Below are experts of layer 8 (counted from 0) of a mixture-of-experts language model. Rows are named router (the router's row for the expert), down (a neuron's output weights, with its number) and show model dimensions 336-383. Each number is 200 + 40 x the weight over its row's rms, rounded and kept within 0 to 999.
After each expert's rows: "comes before" lists some tokens at least twice as common just after its tokens as in all text. This comes from a sample of Wikipedia text that the model never trained on. Tokens count by the router's weight.

# expert 10
router,134,198,162,206,187,227,191,174,225,201,222,200,144,145,212,192,192,189,225,153,193,245,217,179,218,110,148,268,191,198,225,209,259,246,168,246,200,164,185,133,188,118,244,174,122,215,254,209
down36,228,228,163,218,178,184,176,109,204,297,195,210,254,202,191,167,170,169,221,252,167,174,204,175,250,246,188,254,182,182,218,223,220,164,263,107,239,146,186,222,164,240,171,212,221,225,204,185
down37,193,204,193,169,256,238,216,175,200,232,132,250,212,252,183,212,188,201,119,174,191,137,115,190,211,246,181,212,140,135,200,264,182,196,296,226,202,160,185,220,147,194,93,141,167,202,134,181
down38,236,137,262,214,180,262,133,159,226,187,150,196,181,161,161,183,209,249,182,200,216,193,187,187,162,269,196,177,166,181,227,211,257,157,268,168,269,168,132,172,223,220,152,187,170,150,166,146
down39,185,148,141,202,184,132,183,119,152,232,223,230,184,206,181,247,159,197,146,202,181,215,191,175,214,203,222,160,192,161,280,110,227,246,151,130,197,170,256,105,203,157,189,236,238,176,239,183
down40,175,163,201,174,209,190,239,152,262,274,209,236,230,206,204,184,254,187,138,232,230,268,203,219,209,242,201,157,107,213,167,176,192,191,190,159,277,172,167,210,264,128,150,238,248,187,173,214
down41,226,184,143,203,217,244,273,207,175,228,162,200,259,254,282,196,151,145,245,115,167,227,169,148,217,177,192,214,203,162,295,220,245,183,115,182,200,212,218,189,204,196,216,135,204,207,185,187
down42,205,211,224,187,174,151,134,176,261,190,232,193,207,94,154,194,181,213,282,240,223,242,238,217,197,220,229,190,202,223,184,165,177,253,165,157,241,150,232,188,174,156,206,306,136,141,215,183
down43,294,146,183,182,191,179,206,186,123,164,195,222,238,237,174,261,238,228,279,197,151,133,216,194,212,212,165,139,142,216,179,197,241,177,154,235,152,189,230,185,213,240,142,193,259,187,188,228
down44,225,233,113,237,172,205,266,188,179,202,176,204,273,190,146,271,176,187,238,237,212,240,121,290,209,217,221,213,155,168,228,216,150,260,160,202,166,239,193,214,177,141,176,238,193,166,178,128
down45,132,191,211,137,222,229,154,149,231,263,220,230,145,151,184,221,239,150,183,221,248,149,188,267,185,147,250,158,136,162,188,194,140,212,176,131,268,176,219,192,229,196,205,231,203,208,99,223
down46,176,220,161,128,221,241,299,261,245,218,217,137,242,188,270,191,150,188,81,219,185,202,134,125,207,198,184,216,179,199,139,202,220,185,219,238,179,235,140,222,235,181,208,159,186,225,116,189
down47,142,203,170,234,179,192,248,215,236,238,162,249,172,183,231,170,189,196,197,212,196,215,215,158,166,84,271,173,201,193,179,171,216,167,231,150,146,94,242,144,193,246,172,223,170,239,192,165
down48,250,160,240,219,187,249,143,191,141,219,175,177,158,276,201,210,189,277,231,260,151,184,228,211,202,210,265,172,268,159,138,256,194,163,135,229,135,219,247,198,222,250,178,141,193,242,148,147
down49,140,204,179,295,258,257,181,174,237,260,193,190,114,171,187,183,220,169,138,201,278,189,177,169,215,146,173,146,225,210,160,225,173,246,222,257,175,182,247,245,215,201,140,275,162,213,193,204
down50,183,287,221,241,228,209,215,216,220,273,144,205,205,181,202,171,163,170,328,252,236,229,185,193,207,182,203,176,172,230,200,170,160,218,206,201,212,177,211,246,228,157,218,214,239,192,187,221
down51,117,171,206,185,141,238,252,134,168,224,215,206,199,191,100,186,178,276,267,121,170,186,202,206,144,227,247,210,249,245,214,188,146,169,156,216,226,200,214,225,156,156,162,194,180,224,202,248
down52,184,205,220,270,245,260,225,245,65,242,171,130,152,277,192,174,148,131,182,188,230,190,201,229,180,266,261,195,198,200,274,218,129,231,222,257,175,176,211,185,186,111,212,163,246,207,202,256
down53,253,188,146,199,246,189,259,172,174,199,181,98,157,221,156,217,175,201,172,128,219,144,208,201,202,168,228,222,180,210,178,189,175,242,221,234,210,222,201,145,176,155,186,197,161,150,134,298
down54,285,223,165,199,195,215,204,175,262,219,131,256,177,256,266,253,179,176,201,245,222,234,170,193,245,146,170,213,187,229,146,176,240,217,174,204,180,161,226,213,232,172,144,162,180,237,249,216
comes before: "1", "2", "0", "3", "4", "6"

# expert 26
router,149,158,182,162,191,238,235,173,155,232,210,209,134,184,223,164,173,241,199,161,183,217,228,193,163,182,146,229,227,195,214,255,197,231,281,279,238,190,170,207,180,169,281,225,167,164,248,167
down36,198,163,221,211,195,286,180,185,101,118,174,213,206,162,210,251,210,144,85,188,227,250,180,230,130,214,180,144,215,157,252,200,257,236,257,216,186,133,214,366,231,195,187,187,213,226,234,216
down37,266,239,239,153,237,239,241,244,217,201,139,268,215,180,169,237,183,243,257,239,193,166,225,196,246,176,124,160,302,128,249,226,223,199,149,240,221,194,210,209,235,199,242,155,225,206,181,179
down38,213,202,221,148,231,156,151,158,193,239,203,181,301,151,205,206,134,219,162,256,164,97,237,222,217,181,204,250,243,224,165,187,208,184,201,237,186,241,149,253,197,220,204,157,234,211,108,146
down39,231,208,151,225,151,207,273,206,253,208,173,225,213,143,196,203,222,165,244,200,158,191,230,255,226,183,215,229,152,304,170,225,210,213,212,208,281,277,199,269,152,187,201,202,254,211,213,241
down40,210,220,189,198,230,239,278,225,140,145,232,196,250,194,231,195,210,157,163,260,142,187,149,214,246,197,265,216,226,249,258,173,127,207,137,203,197,194,123,341,188,189,165,238,174,151,207,213
down41,186,176,195,210,295,177,167,212,196,200,167,256,232,135,195,131,195,230,133,183,219,184,280,278,197,189,216,231,89,235,170,259,175,185,157,261,193,230,249,275,237,185,255,220,230,203,145,111
down42,127,196,279,161,156,232,130,195,148,166,233,148,137,217,195,256,178,209,142,174,162,214,181,201,172,250,162,226,186,228,225,236,199,257,229,234,186,182,139,219,245,239,197,259,154,154,220,233
down43,191,146,195,123,167,181,224,147,301,216,179,283,189,169,186,223,151,128,212,190,103,172,233,233,243,149,217,205,267,244,130,212,273,284,176,249,233,215,179,188,166,161,165,254,218,206,165,124
down44,214,210,235,191,252,177,249,234,226,162,142,221,167,144,218,170,230,157,187,294,159,237,235,199,138,264,119,253,228,223,203,182,157,170,181,222,167,173,170,280,171,228,206,213,255,165,335,216
down45,294,188,187,209,170,197,93,155,214,204,216,241,231,236,182,210,133,209,207,186,210,169,218,173,212,176,237,290,212,245,159,140,232,197,176,218,188,127,240,194,186,196,212,213,187,221,149,175
down46,203,180,256,200,281,219,260,281,169,223,237,211,256,164,234,240,187,295,268,147,189,192,222,209,170,181,214,176,185,209,222,130,170,198,174,191,232,151,211,105,255,153,197,196,244,199,237,173
down47,142,233,248,185,181,210,114,250,189,195,225,178,191,171,221,229,216,222,165,198,171,168,195,134,250,199,154,159,217,196,209,57,231,249,177,227,226,256,143,338,203,268,165,201,196,247,209,162
down48,220,160,197,194,159,194,147,187,241,219,228,132,171,182,187,156,255,174,247,198,196,192,178,186,248,172,211,251,180,258,156,246,150,194,171,151,173,248,203,66,175,209,117,265,209,233,156,209
down49,297,210,209,218,202,159,150,218,206,181,257,225,187,183,252,160,159,287,223,241,178,242,238,156,190,263,145,302,176,171,196,202,262,173,254,174,247,293,201,204,188,202,197,173,180,176,222,145
down50,296,136,168,181,216,201,175,145,226,256,230,145,214,126,102,197,275,152,252,216,185,183,114,145,170,191,213,181,298,243,191,198,192,141,140,201,172,256,206,197,232,268,207,192,322,242,151,166
down51,160,147,210,216,200,189,191,145,293,143,189,269,205,247,216,180,279,156,222,219,242,201,185,146,138,216,148,178,242,199,164,194,193,108,186,216,254,173,208,92,174,173,211,211,176,152,189,277
down52,263,162,165,196,96,246,188,244,214,140,177,191,189,235,263,225,228,210,253,220,228,196,168,168,225,205,187,176,234,90,199,176,219,215,208,250,170,251,150,106,207,190,163,194,168,157,178,236
down53,206,252,231,223,250,182,240,196,207,193,163,207,276,166,276,257,125,194,142,218,232,211,238,171,235,221,125,154,197,212,158,161,218,178,224,218,180,192,231,231,257,187,274,242,265,176,156,169
down54,262,216,200,265,178,242,239,232,231,281,159,201,217,156,207,228,147,174,187,178,199,207,269,195,211,280,233,161,239,220,187,195,180,129,123,278,222,191,198,191,214,198,159,270,187,211,236,187
comes before: ".", " in", " of", " and", " to", ","

# expert 16
router,173,215,195,216,191,272,236,250,171,186,207,258,94,182,242,232,171,166,251,206,236,215,193,209,197,160,109,217,234,171,248,187,258,281,212,201,144,184,202,146,212,214,220,214,135,165,194,178
down36,245,218,186,184,255,173,241,233,229,217,168,189,154,215,240,219,199,174,159,263,238,227,159,136,180,208,230,106,275,198,206,206,220,241,262,264,259,119,174,208,191,250,172,195,190,276,181,228
down37,166,210,251,157,205,225,248,306,219,264,203,235,183,189,152,241,166,116,238,204,190,169,180,178,199,151,198,217,215,194,224,223,192,202,190,190,209,182,196,321,163,181,217,240,225,241,211,251
down38,225,178,207,302,210,199,249,205,175,149,227,182,222,230,253,215,201,233,305,176,153,191,219,189,216,164,240,194,143,202,193,190,211,157,226,245,234,255,217,214,184,163,221,183,261,265,159,137
down39,151,195,209,214,242,250,178,60,122,165,219,147,293,264,148,201,191,224,167,191,189,154,210,239,205,175,180,231,279,167,232,250,228,220,267,360,174,130,172,217,200,162,219,183,196,184,181,188
down40,243,155,177,179,202,155,159,187,139,154,193,214,179,242,169,201,250,133,119,169,210,135,230,211,216,156,217,219,216,186,185,156,174,212,179,217,117,158,183,81,251,148,178,59,210,273,229,220
down41,244,186,212,230,230,176,249,238,134,168,121,193,262,262,250,181,216,240,241,175,225,142,228,168,221,189,146,168,252,153,202,99,247,180,177,266,167,205,144,192,191,260,225,154,161,200,222,227
down42,191,221,206,213,199,218,218,202,138,105,232,185,163,173,230,116,242,173,143,221,241,235,191,148,194,173,173,194,160,151,229,196,208,220,140,167,165,183,240,231,232,220,268,171,218,123,176,207
down43,248,129,139,267,206,173,243,195,206,174,119,160,150,220,167,214,199,214,200,133,196,225,193,173,251,286,156,204,197,184,187,289,162,168,186,250,173,249,204,279,190,176,179,194,180,193,160,114
down44,243,128,134,207,202,124,230,139,229,208,188,205,294,232,262,201,158,185,130,172,155,95,204,207,240,213,230,193,196,173,184,235,186,173,221,203,276,112,201,292,197,169,203,170,190,226,168,234
down45,128,220,256,174,162,172,184,244,146,155,150,144,244,161,194,237,215,208,307,252,186,235,218,129,200,161,160,257,152,180,197,220,244,170,199,306,198,224,287,189,161,240,215,220,283,185,285,203
down46,95,175,253,150,153,239,295,214,197,199,212,263,240,234,183,332,218,219,245,243,255,173,196,179,178,203,260,204,186,229,178,242,240,226,196,180,224,230,200,326,234,265,165,182,239,208,248,182
down47,201,223,213,205,167,175,182,162,231,246,206,241,193,229,290,244,193,172,187,107,242,168,200,149,234,195,257,265,215,172,151,186,186,222,256,242,229,163,260,249,168,140,202,169,218,253,216,171
down48,231,193,219,198,178,195,165,212,226,194,216,180,211,200,237,141,155,193,85,210,162,206,130,251,246,172,171,224,152,203,185,197,225,165,186,175,212,213,150,294,209,131,189,207,174,211,190,178
down49,187,205,239,189,251,182,132,166,150,184,111,179,190,183,190,170,116,225,162,180,240,227,176,239,250,192,221,217,163,197,269,201,154,165,154,193,169,193,270,210,161,152,177,265,205,195,194,254
down50,255,201,256,185,241,205,318,231,353,244,161,297,192,218,206,147,209,237,260,163,239,172,162,166,218,140,200,223,211,188,166,193,203,249,200,190,217,287,192,182,124,278,221,182,121,212,225,220
down51,163,218,108,243,171,161,176,149,232,215,120,238,200,153,263,221,202,175,223,171,170,185,141,179,187,162,126,292,218,151,113,225,211,289,188,209,191,200,192,198,212,307,219,194,164,155,224,208
down52,146,285,224,200,217,210,256,228,216,224,228,221,99,183,223,216,155,223,295,126,255,252,146,186,264,245,108,191,243,222,255,156,256,196,208,240,118,237,211,230,192,152,173,225,216,199,200,160
down53,242,175,176,253,251,130,230,221,150,205,221,187,198,196,172,183,205,214,185,240,105,185,198,207,221,107,195,155,225,154,125,137,230,209,243,259,198,203,228,209,132,139,280,148,261,162,217,162
down54,172,182,185,205,246,256,214,159,229,248,218,211,140,139,257,160,177,162,151,209,250,225,157,212,143,179,243,209,197,180,283,191,214,245,215,186,166,191,247,239,229,237,153,285,225,204,146,203
comes before: "\n\n", "\n", " The", " He", " In", " In "

# expert 19
router,225,140,196,201,181,222,214,116,205,215,198,191,84,200,163,156,188,231,236,189,175,217,203,208,209,216,199,244,160,240,265,150,214,168,172,225,179,195,222,139,201,185,171,175,85,242,244,145
down36,184,285,258,167,216,217,128,205,230,268,147,239,109,226,179,239,178,168,188,181,170,207,257,120,174,283,149,164,182,215,235,102,189,190,227,259,241,165,220,184,194,177,265,250,207,267,168,163
down37,253,173,224,136,240,190,198,191,71,143,172,164,185,183,253,150,263,192,129,186,185,213,137,198,165,307,213,161,248,181,216,185,240,209,266,195,241,221,176,274,215,191,295,182,227,206,165,186
down38,241,135,113,180,193,227,153,181,202,220,194,178,182,184,222,215,160,150,83,220,217,188,185,212,296,237,185,220,197,193,270,219,224,213,93,212,224,168,178,170,231,227,199,191,210,210,215,207
down39,185,248,175,194,200,183,160,183,180,254,159,261,179,226,198,146,225,197,191,243,250,223,136,268,329,215,184,243,218,181,210,145,237,145,186,196,144,261,279,178,214,285,214,218,161,194,224,240
down40,243,182,187,236,207,116,271,172,203,227,191,219,224,187,201,290,208,132,82,211,143,225,213,164,253,238,210,216,204,176,241,157,213,181,159,219,205,273,126,210,253,216,150,232,197,212,187,264
down41,128,185,246,231,180,209,222,193,145,146,202,174,148,242,305,176,261,184,259,193,237,119,214,162,204,223,169,176,256,160,228,150,241,208,211,178,193,189,231,61,238,151,280,194,268,249,193,211
down42,153,148,208,204,197,104,218,167,186,175,193,155,140,79,219,190,221,184,184,209,210,239,220,198,165,160,162,191,199,218,201,242,217,245,222,203,235,166,231,149,169,103,229,154,221,216,246,191
down43,224,235,278,202,224,228,191,162,225,207,178,213,158,296,174,169,162,134,154,166,147,173,233,180,231,188,163,246,221,172,213,235,258,119,181,212,163,248,254,259,168,278,146,197,150,210,155,212
down44,146,203,221,222,186,245,202,239,131,193,250,193,257,262,185,208,191,183,56,168,267,211,228,244,182,220,193,228,178,229,169,267,247,244,236,254,175,241,183,297,142,295,191,184,250,220,252,204
down45,186,171,214,206,125,236,138,142,189,228,253,195,223,193,242,222,138,180,264,180,226,214,163,175,256,179,222,185,147,166,197,210,211,222,261,108,170,196,194,269,280,147,231,252,112,169,135,187
down46,174,238,123,230,132,164,116,212,231,271,203,240,226,193,183,192,210,206,205,281,205,175,192,134,253,190,159,180,173,199,120,206,270,204,181,245,137,219,231,279,148,217,154,185,260,209,217,192
down47,154,214,209,204,223,206,206,225,133,247,150,231,190,210,262,214,244,190,258,214,227,241,230,234,242,215,268,165,148,175,157,190,213,295,265,164,211,188,160,237,214,186,256,176,170,228,149,192
down48,220,102,220,184,230,253,165,210,229,164,245,177,205,138,220,212,153,169,240,258,195,173,213,272,110,153,170,183,276,150,200,202,219,142,248,161,161,189,198,184,151,247,191,181,149,246,216,197
down49,209,243,225,147,257,131,222,185,203,265,148,197,183,171,113,215,135,241,188,178,234,207,147,199,227,212,201,164,148,206,198,174,216,189,220,224,162,258,252,132,222,195,253,187,166,170,184,141
down50,210,263,113,186,161,226,191,153,235,146,200,172,178,270,157,237,175,165,229,248,196,261,176,177,230,163,195,253,221,228,151,196,184,156,174,227,286,176,249,227,187,264,194,232,178,265,302,152
down51,265,187,158,239,232,149,184,146,170,184,227,209,210,193,212,180,162,182,267,200,239,216,212,225,259,261,190,235,134,159,202,164,178,134,76,184,241,159,259,5,221,140,239,243,169,205,180,248
down52,166,221,183,190,179,194,144,148,186,234,191,254,162,255,207,208,215,90,135,203,201,252,193,143,272,185,239,194,137,171,208,216,167,170,251,161,186,208,135,253,286,272,134,192,166,212,184,188
down53,261,200,202,228,210,209,199,296,69,271,165,129,185,211,169,239,242,183,143,210,205,131,212,204,187,259,142,169,260,229,256,125,249,265,166,197,181,191,245,256,210,209,185,205,175,161,180,248
down54,187,234,175,160,228,180,215,235,158,175,213,155,112,193,219,188,282,198,332,229,208,142,177,181,136,226,187,152,154,284,144,186,118,182,205,124,232,199,291,159,179,254,210,168,232,207,163,246
comes before: " | ", ".", "–", " |", "; ", "-"

# expert 6
router,168,193,172,269,205,257,189,156,170,217,175,231,178,239,196,229,212,149,253,221,260,212,242,198,204,144,184,245,162,231,252,167,188,230,255,212,204,262,235,171,105,141,210,208,172,186,267,207
down36,238,234,241,265,231,216,211,136,142,184,219,124,180,204,191,123,105,126,288,144,140,183,202,265,247,317,206,205,251,229,149,209,200,203,180,171,148,137,203,131,219,205,216,171,165,161,175,194
down37,121,205,194,217,191,205,205,216,223,165,177,228,207,174,213,230,245,244,269,248,185,193,289,220,218,204,165,232,168,200,186,163,193,113,247,164,199,203,140,121,169,226,138,181,179,214,191,231
down38,205,180,196,176,210,203,237,259,250,207,266,235,139,255,136,91,203,192,244,150,220,201,229,234,136,202,260,156,223,141,257,189,150,225,217,191,203,182,182,175,159,197,159,214,187,224,234,248
down39,156,149,218,191,165,152,179,205,238,252,169,244,197,302,169,242,250,149,195,190,187,244,267,186,212,272,253,260,209,196,222,244,170,238,250,179,159,177,194,206,194,191,180,141,172,193,242,223
down40,113,217,188,204,231,285,211,151,198,148,159,210,211,121,218,145,180,190,206,228,225,260,195,174,226,259,201,138,157,185,213,197,227,195,193,217,232,205,244,139,257,192,152,190,219,144,200,170
down41,262,215,217,207,147,186,205,215,208,165,140,198,209,145,190,211,207,190,210,240,219,182,238,196,221,192,171,128,218,205,106,131,200,205,191,172,248,169,199,226,183,206,241,223,204,158,105,213
down42,180,208,243,199,95,142,218,233,192,271,170,196,262,186,181,129,236,229,306,219,230,226,203,175,168,216,155,177,159,250,151,145,202,187,216,148,258,188,93,194,255,234,213,275,236,181,192,191
down43,120,228,117,184,212,222,201,245,202,210,199,184,227,230,231,233,240,165,166,168,156,197,283,240,300,242,204,213,166,164,245,179,154,201,209,188,226,161,236,175,193,196,202,258,166,160,292,215
down44,200,169,189,136,189,217,139,174,251,158,180,249,177,250,204,271,192,266,248,249,245,258,157,182,170,158,176,145,167,180,175,230,259,239,178,200,134,169,220,186,142,205,200,243,157,187,149,214
down45,241,244,216,256,131,141,212,246,206,194,226,136,177,192,213,177,176,196,189,207,154,217,251,213,122,260,251,175,287,250,206,231,167,154,162,187,177,180,233,191,165,218,166,203,301,200,144,176
down46,234,151,173,138,246,196,125,237,136,154,213,198,185,154,218,239,139,255,273,265,213,195,208,159,301,248,164,189,236,213,202,213,180,238,247,181,204,226,146,210,239,237,279,254,177,205,190,173
down47,180,155,209,268,162,208,218,261,223,227,149,245,203,159,220,160,205,238,298,176,212,165,144,119,210,199,235,149,209,210,202,160,186,227,212,327,237,180,117,118,195,219,172,208,158,158,166,184
down48,195,235,158,253,245,286,239,177,222,254,222,219,149,206,220,99,160,134,120,185,191,231,170,138,180,183,150,208,206,190,195,222,197,255,223,175,162,156,177,277,166,190,183,186,248,193,217,125
down49,260,292,223,250,142,172,276,195,144,191,206,181,147,148,219,212,113,213,240,174,232,185,196,152,189,194,196,174,156,145,179,236,162,253,171,128,227,262,114,188,182,124,298,131,169,216,102,135
down50,185,134,199,152,173,240,248,230,183,211,231,256,223,258,219,250,161,196,275,225,179,260,218,154,199,152,219,139,278,156,203,229,216,128,199,237,193,183,180,82,225,237,193,222,275,189,245,204
down51,158,217,241,210,192,178,256,172,154,211,250,306,226,140,227,217,221,169,289,208,182,210,232,223,163,164,187,179,198,232,227,240,198,191,174,279,213,212,233,174,127,153,210,244,203,183,183,151
down52,118,132,198,266,183,207,149,157,146,176,201,147,142,186,279,176,228,216,195,161,164,154,131,183,183,250,184,193,222,90,157,251,192,205,215,144,185,240,156,174,180,229,217,175,186,197,202,254
down53,197,184,208,225,211,199,162,273,245,261,222,194,265,196,199,271,218,244,217,257,199,124,162,169,200,221,197,242,126,215,221,247,250,242,226,233,169,183,172,213,267,224,245,203,202,176,159,178
down54,262,176,192,176,201,229,187,214,214,157,202,204,209,221,189,137,198,208,253,198,243,177,211,241,191,182,198,225,173,207,194,206,204,200,247,163,199,143,168,273,218,187,134,251,159,132,207,181
comes before: "2", "1", "3", "0", "5", "4"

# expert 4
router,149,176,182,188,170,243,177,138,196,212,250,223,158,208,171,215,206,317,291,133,206,258,214,197,253,184,91,228,151,213,251,244,245,204,245,260,205,192,189,93,178,179,235,174,97,175,194,126
down36,237,247,190,178,145,112,206,187,224,151,206,227,210,190,183,166,194,157,150,207,125,171,147,260,257,222,147,151,173,227,215,282,203,203,181,210,269,185,238,235,161,190,243,250,207,282,235,176
down37,221,214,112,274,179,266,188,168,198,210,159,178,216,214,199,247,183,223,146,201,196,181,169,198,190,157,195,242,272,182,149,271,210,222,295,237,160,126,180,220,200,224,251,223,183,188,143,211
down38,213,219,222,193,229,210,159,215,194,187,251,228,196,187,179,227,233,190,259,165,186,164,194,273,211,237,165,200,166,216,101,184,187,187,255,163,215,218,163,267,220,205,236,204,214,246,214,203
down39,181,154,234,183,258,232,191,236,212,231,217,224,203,174,273,248,192,231,83,249,180,228,190,203,215,226,192,222,257,154,218,223,294,148,180,233,239,152,256,196,259,257,217,216,153,198,169,165
down40,182,192,113,238,131,102,265,221,274,217,195,150,289,138,156,159,184,184,236,162,140,211,249,192,254,136,261,259,196,230,92,170,186,127,194,154,240,189,188,138,101,172,239,185,232,234,202,217
down41,246,237,240,254,304,190,228,207,209,218,179,230,249,187,222,150,145,177,145,203,209,155,225,258,158,218,174,181,190,260,118,169,189,181,214,192,274,188,187,320,164,179,115,167,229,182,203,205
down42,223,175,166,229,267,252,202,233,145,215,216,162,178,170,236,229,227,264,179,173,220,183,155,176,172,266,147,191,267,189,223,218,113,173,133,168,183,149,226,246,210,154,184,172,213,148,182,166
down43,230,192,215,187,208,266,197,176,170,201,195,158,152,215,228,156,267,142,173,253,225,196,147,192,252,216,225,227,170,217,104,168,124,193,241,190,223,239,191,200,220,147,159,170,146,229,138,164
down44,215,157,185,169,227,201,130,147,122,192,210,185,174,264,281,177,247,234,230,314,174,222,243,174,240,155,182,220,201,154,227,196,164,185,265,174,230,202,202,260,216,171,211,223,138,221,260,167
down45,245,213,154,220,128,160,187,213,314,224,143,139,227,151,170,202,214,209,185,200,216,197,264,224,192,161,248,175,165,174,225,222,176,180,163,200,223,296,229,189,165,225,215,239,211,205,180,183
down46,202,217,123,179,194,196,205,125,212,244,179,161,183,187,252,184,201,227,110,216,151,173,168,260,243,194,197,212,168,144,219,189,242,187,206,209,160,222,150,161,173,248,227,198,212,228,269,131
down47,242,245,244,177,248,123,166,191,233,203,190,209,213,280,199,153,224,161,127,253,105,226,152,128,214,176,201,96,225,267,212,192,187,146,159,159,140,143,214,271,228,175,222,168,221,247,207,197
down48,171,177,284,207,167,244,211,171,153,192,200,235,163,174,184,130,142,202,229,252,264,212,244,134,214,204,178,168,163,211,241,210,249,309,192,175,284,176,212,187,208,194,192,87,158,198,167,201
down49,222,223,217,129,192,233,166,140,185,200,213,206,181,188,211,208,216,266,171,249,187,178,265,99,166,216,181,176,247,176,187,266,195,206,230,194,185,150,177,192,171,235,134,181,110,194,224,249
down50,192,231,141,187,176,198,233,162,286,168,224,185,326,194,205,137,229,215,224,197,120,124,178,231,196,183,243,187,200,251,208,240,186,147,204,194,186,164,232,152,122,204,189,189,223,237,241,196
down51,139,157,199,133,285,277,106,207,188,165,193,175,197,194,235,147,150,204,189,199,175,134,167,202,155,210,239,159,298,238,246,107,167,200,152,198,118,231,239,209,198,203,221,219,224,221,171,210
down52,185,175,220,207,247,192,217,263,221,160,183,210,225,211,184,187,170,192,129,229,220,248,223,202,249,138,200,242,186,215,94,208,205,168,292,205,163,203,173,302,235,243,233,171,209,214,174,228
down53,270,173,163,211,203,222,199,150,227,202,204,197,208,242,203,245,192,131,118,200,228,205,225,219,192,150,269,286,280,189,205,173,270,192,239,202,198,210,261,210,166,254,236,230,208,189,216,191
down54,139,173,194,157,200,255,187,186,163,208,211,204,190,215,190,208,143,235,232,218,233,185,144,164,204,336,153,234,146,150,202,258,149,247,231,190,186,133,211,245,185,188,182,223,157,141,109,209
comes before: " | ", " |", "; ", " ", " (", ")"

# expert 8
router,206,210,203,171,214,238,218,95,266,226,197,212,120,149,203,193,170,192,268,167,158,240,156,267,180,132,176,223,154,233,228,124,172,203,211,237,217,159,234,91,229,168,257,202,199,254,261,209
down36,201,181,142,214,215,196,188,250,233,236,169,200,220,254,183,183,176,194,173,239,160,243,208,202,201,257,191,160,276,220,269,242,132,225,219,182,260,220,160,206,170,211,215,187,154,110,255,269
down37,158,229,208,156,188,147,223,185,175,184,161,261,261,130,220,191,166,263,201,169,239,249,154,277,213,246,193,212,215,193,236,273,208,180,186,223,210,253,173,131,188,209,213,209,167,183,186,156
down38,278,168,172,189,180,134,213,182,185,155,218,220,192,229,226,133,190,186,249,173,188,141,211,161,227,205,194,149,185,224,277,111,326,182,258,192,225,219,198,147,259,208,214,229,238,210,225,180
down39,226,255,172,225,120,190,267,220,247,232,257,180,150,215,146,177,210,206,232,169,121,234,213,250,137,174,215,250,201,204,209,232,172,201,226,151,230,236,226,280,177,209,172,286,180,166,179,144
down40,167,224,256,162,265,165,261,150,270,216,170,121,175,172,188,231,227,139,300,166,196,232,203,298,169,175,134,158,178,141,216,233,191,210,133,202,220,260,174,144,234,122,267,157,212,150,125,172
down41,255,150,162,224,198,172,209,235,158,229,237,209,200,190,289,141,159,209,18,269,183,197,175,120,224,208,124,227,264,206,197,259,221,158,258,162,224,237,211,175,238,271,190,185,224,211,204,220
down42,248,238,159,165,195,244,212,262,206,165,188,260,209,161,195,223,301,214,172,239,197,215,178,192,213,221,211,116,169,187,243,215,282,239,230,234,219,218,109,320,186,209,154,177,272,209,196,165
down43,240,215,218,232,203,181,235,267,212,173,185,144,94,166,172,161,166,195,128,248,216,190,243,242,183,196,155,240,138,158,108,215,244,195,188,189,186,262,190,273,246,246,236,143,240,171,128,158
down44,167,171,186,191,209,162,116,181,216,196,200,232,196,213,190,189,155,193,211,193,196,175,211,229,203,257,170,230,231,225,255,153,222,253,185,238,185,269,208,111,201,194,243,222,200,219,181,192
down45,245,262,100,200,213,199,222,189,258,168,181,207,241,249,222,145,139,126,187,170,150,211,263,190,210,170,168,229,187,331,197,184,243,234,197,141,306,266,170,194,219,217,207,187,176,194,171,253
down46,187,174,231,176,225,207,216,184,212,200,177,177,231,294,153,175,210,226,131,189,206,192,198,214,156,150,223,284,146,196,175,195,169,142,191,237,252,208,198,70,144,219,234,98,202,182,159,171
down47,243,166,188,197,161,223,216,240,252,134,159,234,203,270,190,230,248,214,297,204,195,223,224,166,235,122,261,188,200,179,185,212,155,216,251,192,192,241,218,295,231,196,174,230,191,196,247,163
down48,226,241,213,232,178,184,173,213,194,163,221,181,217,220,194,193,209,170,199,120,207,240,190,186,224,154,218,212,193,195,241,157,225,215,103,164,250,240,199,240,210,201,95,242,252,198,208,196
down49,255,222,339,203,351,254,231,185,168,220,155,260,159,152,260,248,210,255,237,176,192,122,189,232,178,238,250,170,155,288,197,263,162,197,190,188,193,177,222,76,250,198,159,219,141,203,196,235
down50,182,239,218,251,229,132,177,129,185,211,191,128,206,218,198,170,233,201,214,198,227,158,209,264,217,186,179,182,312,120,156,208,195,137,176,174,239,171,118,140,202,154,227,214,125,186,170,202
down51,134,238,211,247,278,192,169,230,178,283,241,192,183,175,151,235,180,251,208,176,270,309,241,183,233,154,215,198,183,149,256,199,163,175,183,175,208,138,164,133,165,154,236,180,160,197,255,210
down52,195,247,227,191,231,185,214,146,241,152,195,214,163,204,262,203,177,151,245,168,178,161,280,271,215,187,266,181,224,247,236,148,149,209,210,199,236,244,241,82,184,192,207,140,173,197,230,196
down53,169,214,236,257,167,217,260,272,236,189,252,220,179,162,200,236,224,173,298,146,200,261,210,134,106,242,112,209,265,250,195,79,196,227,205,183,215,251,123,181,213,275,130,151,170,133,187,198
down54,160,201,214,174,131,192,258,176,241,186,259,222,136,215,218,212,172,277,185,241,239,314,134,251,234,188,227,180,189,204,237,190,130,201,227,176,246,144,230,215,126,193,217,195,183,178,227,217
comes before: "1", "-", "| ", "|", "2", "- "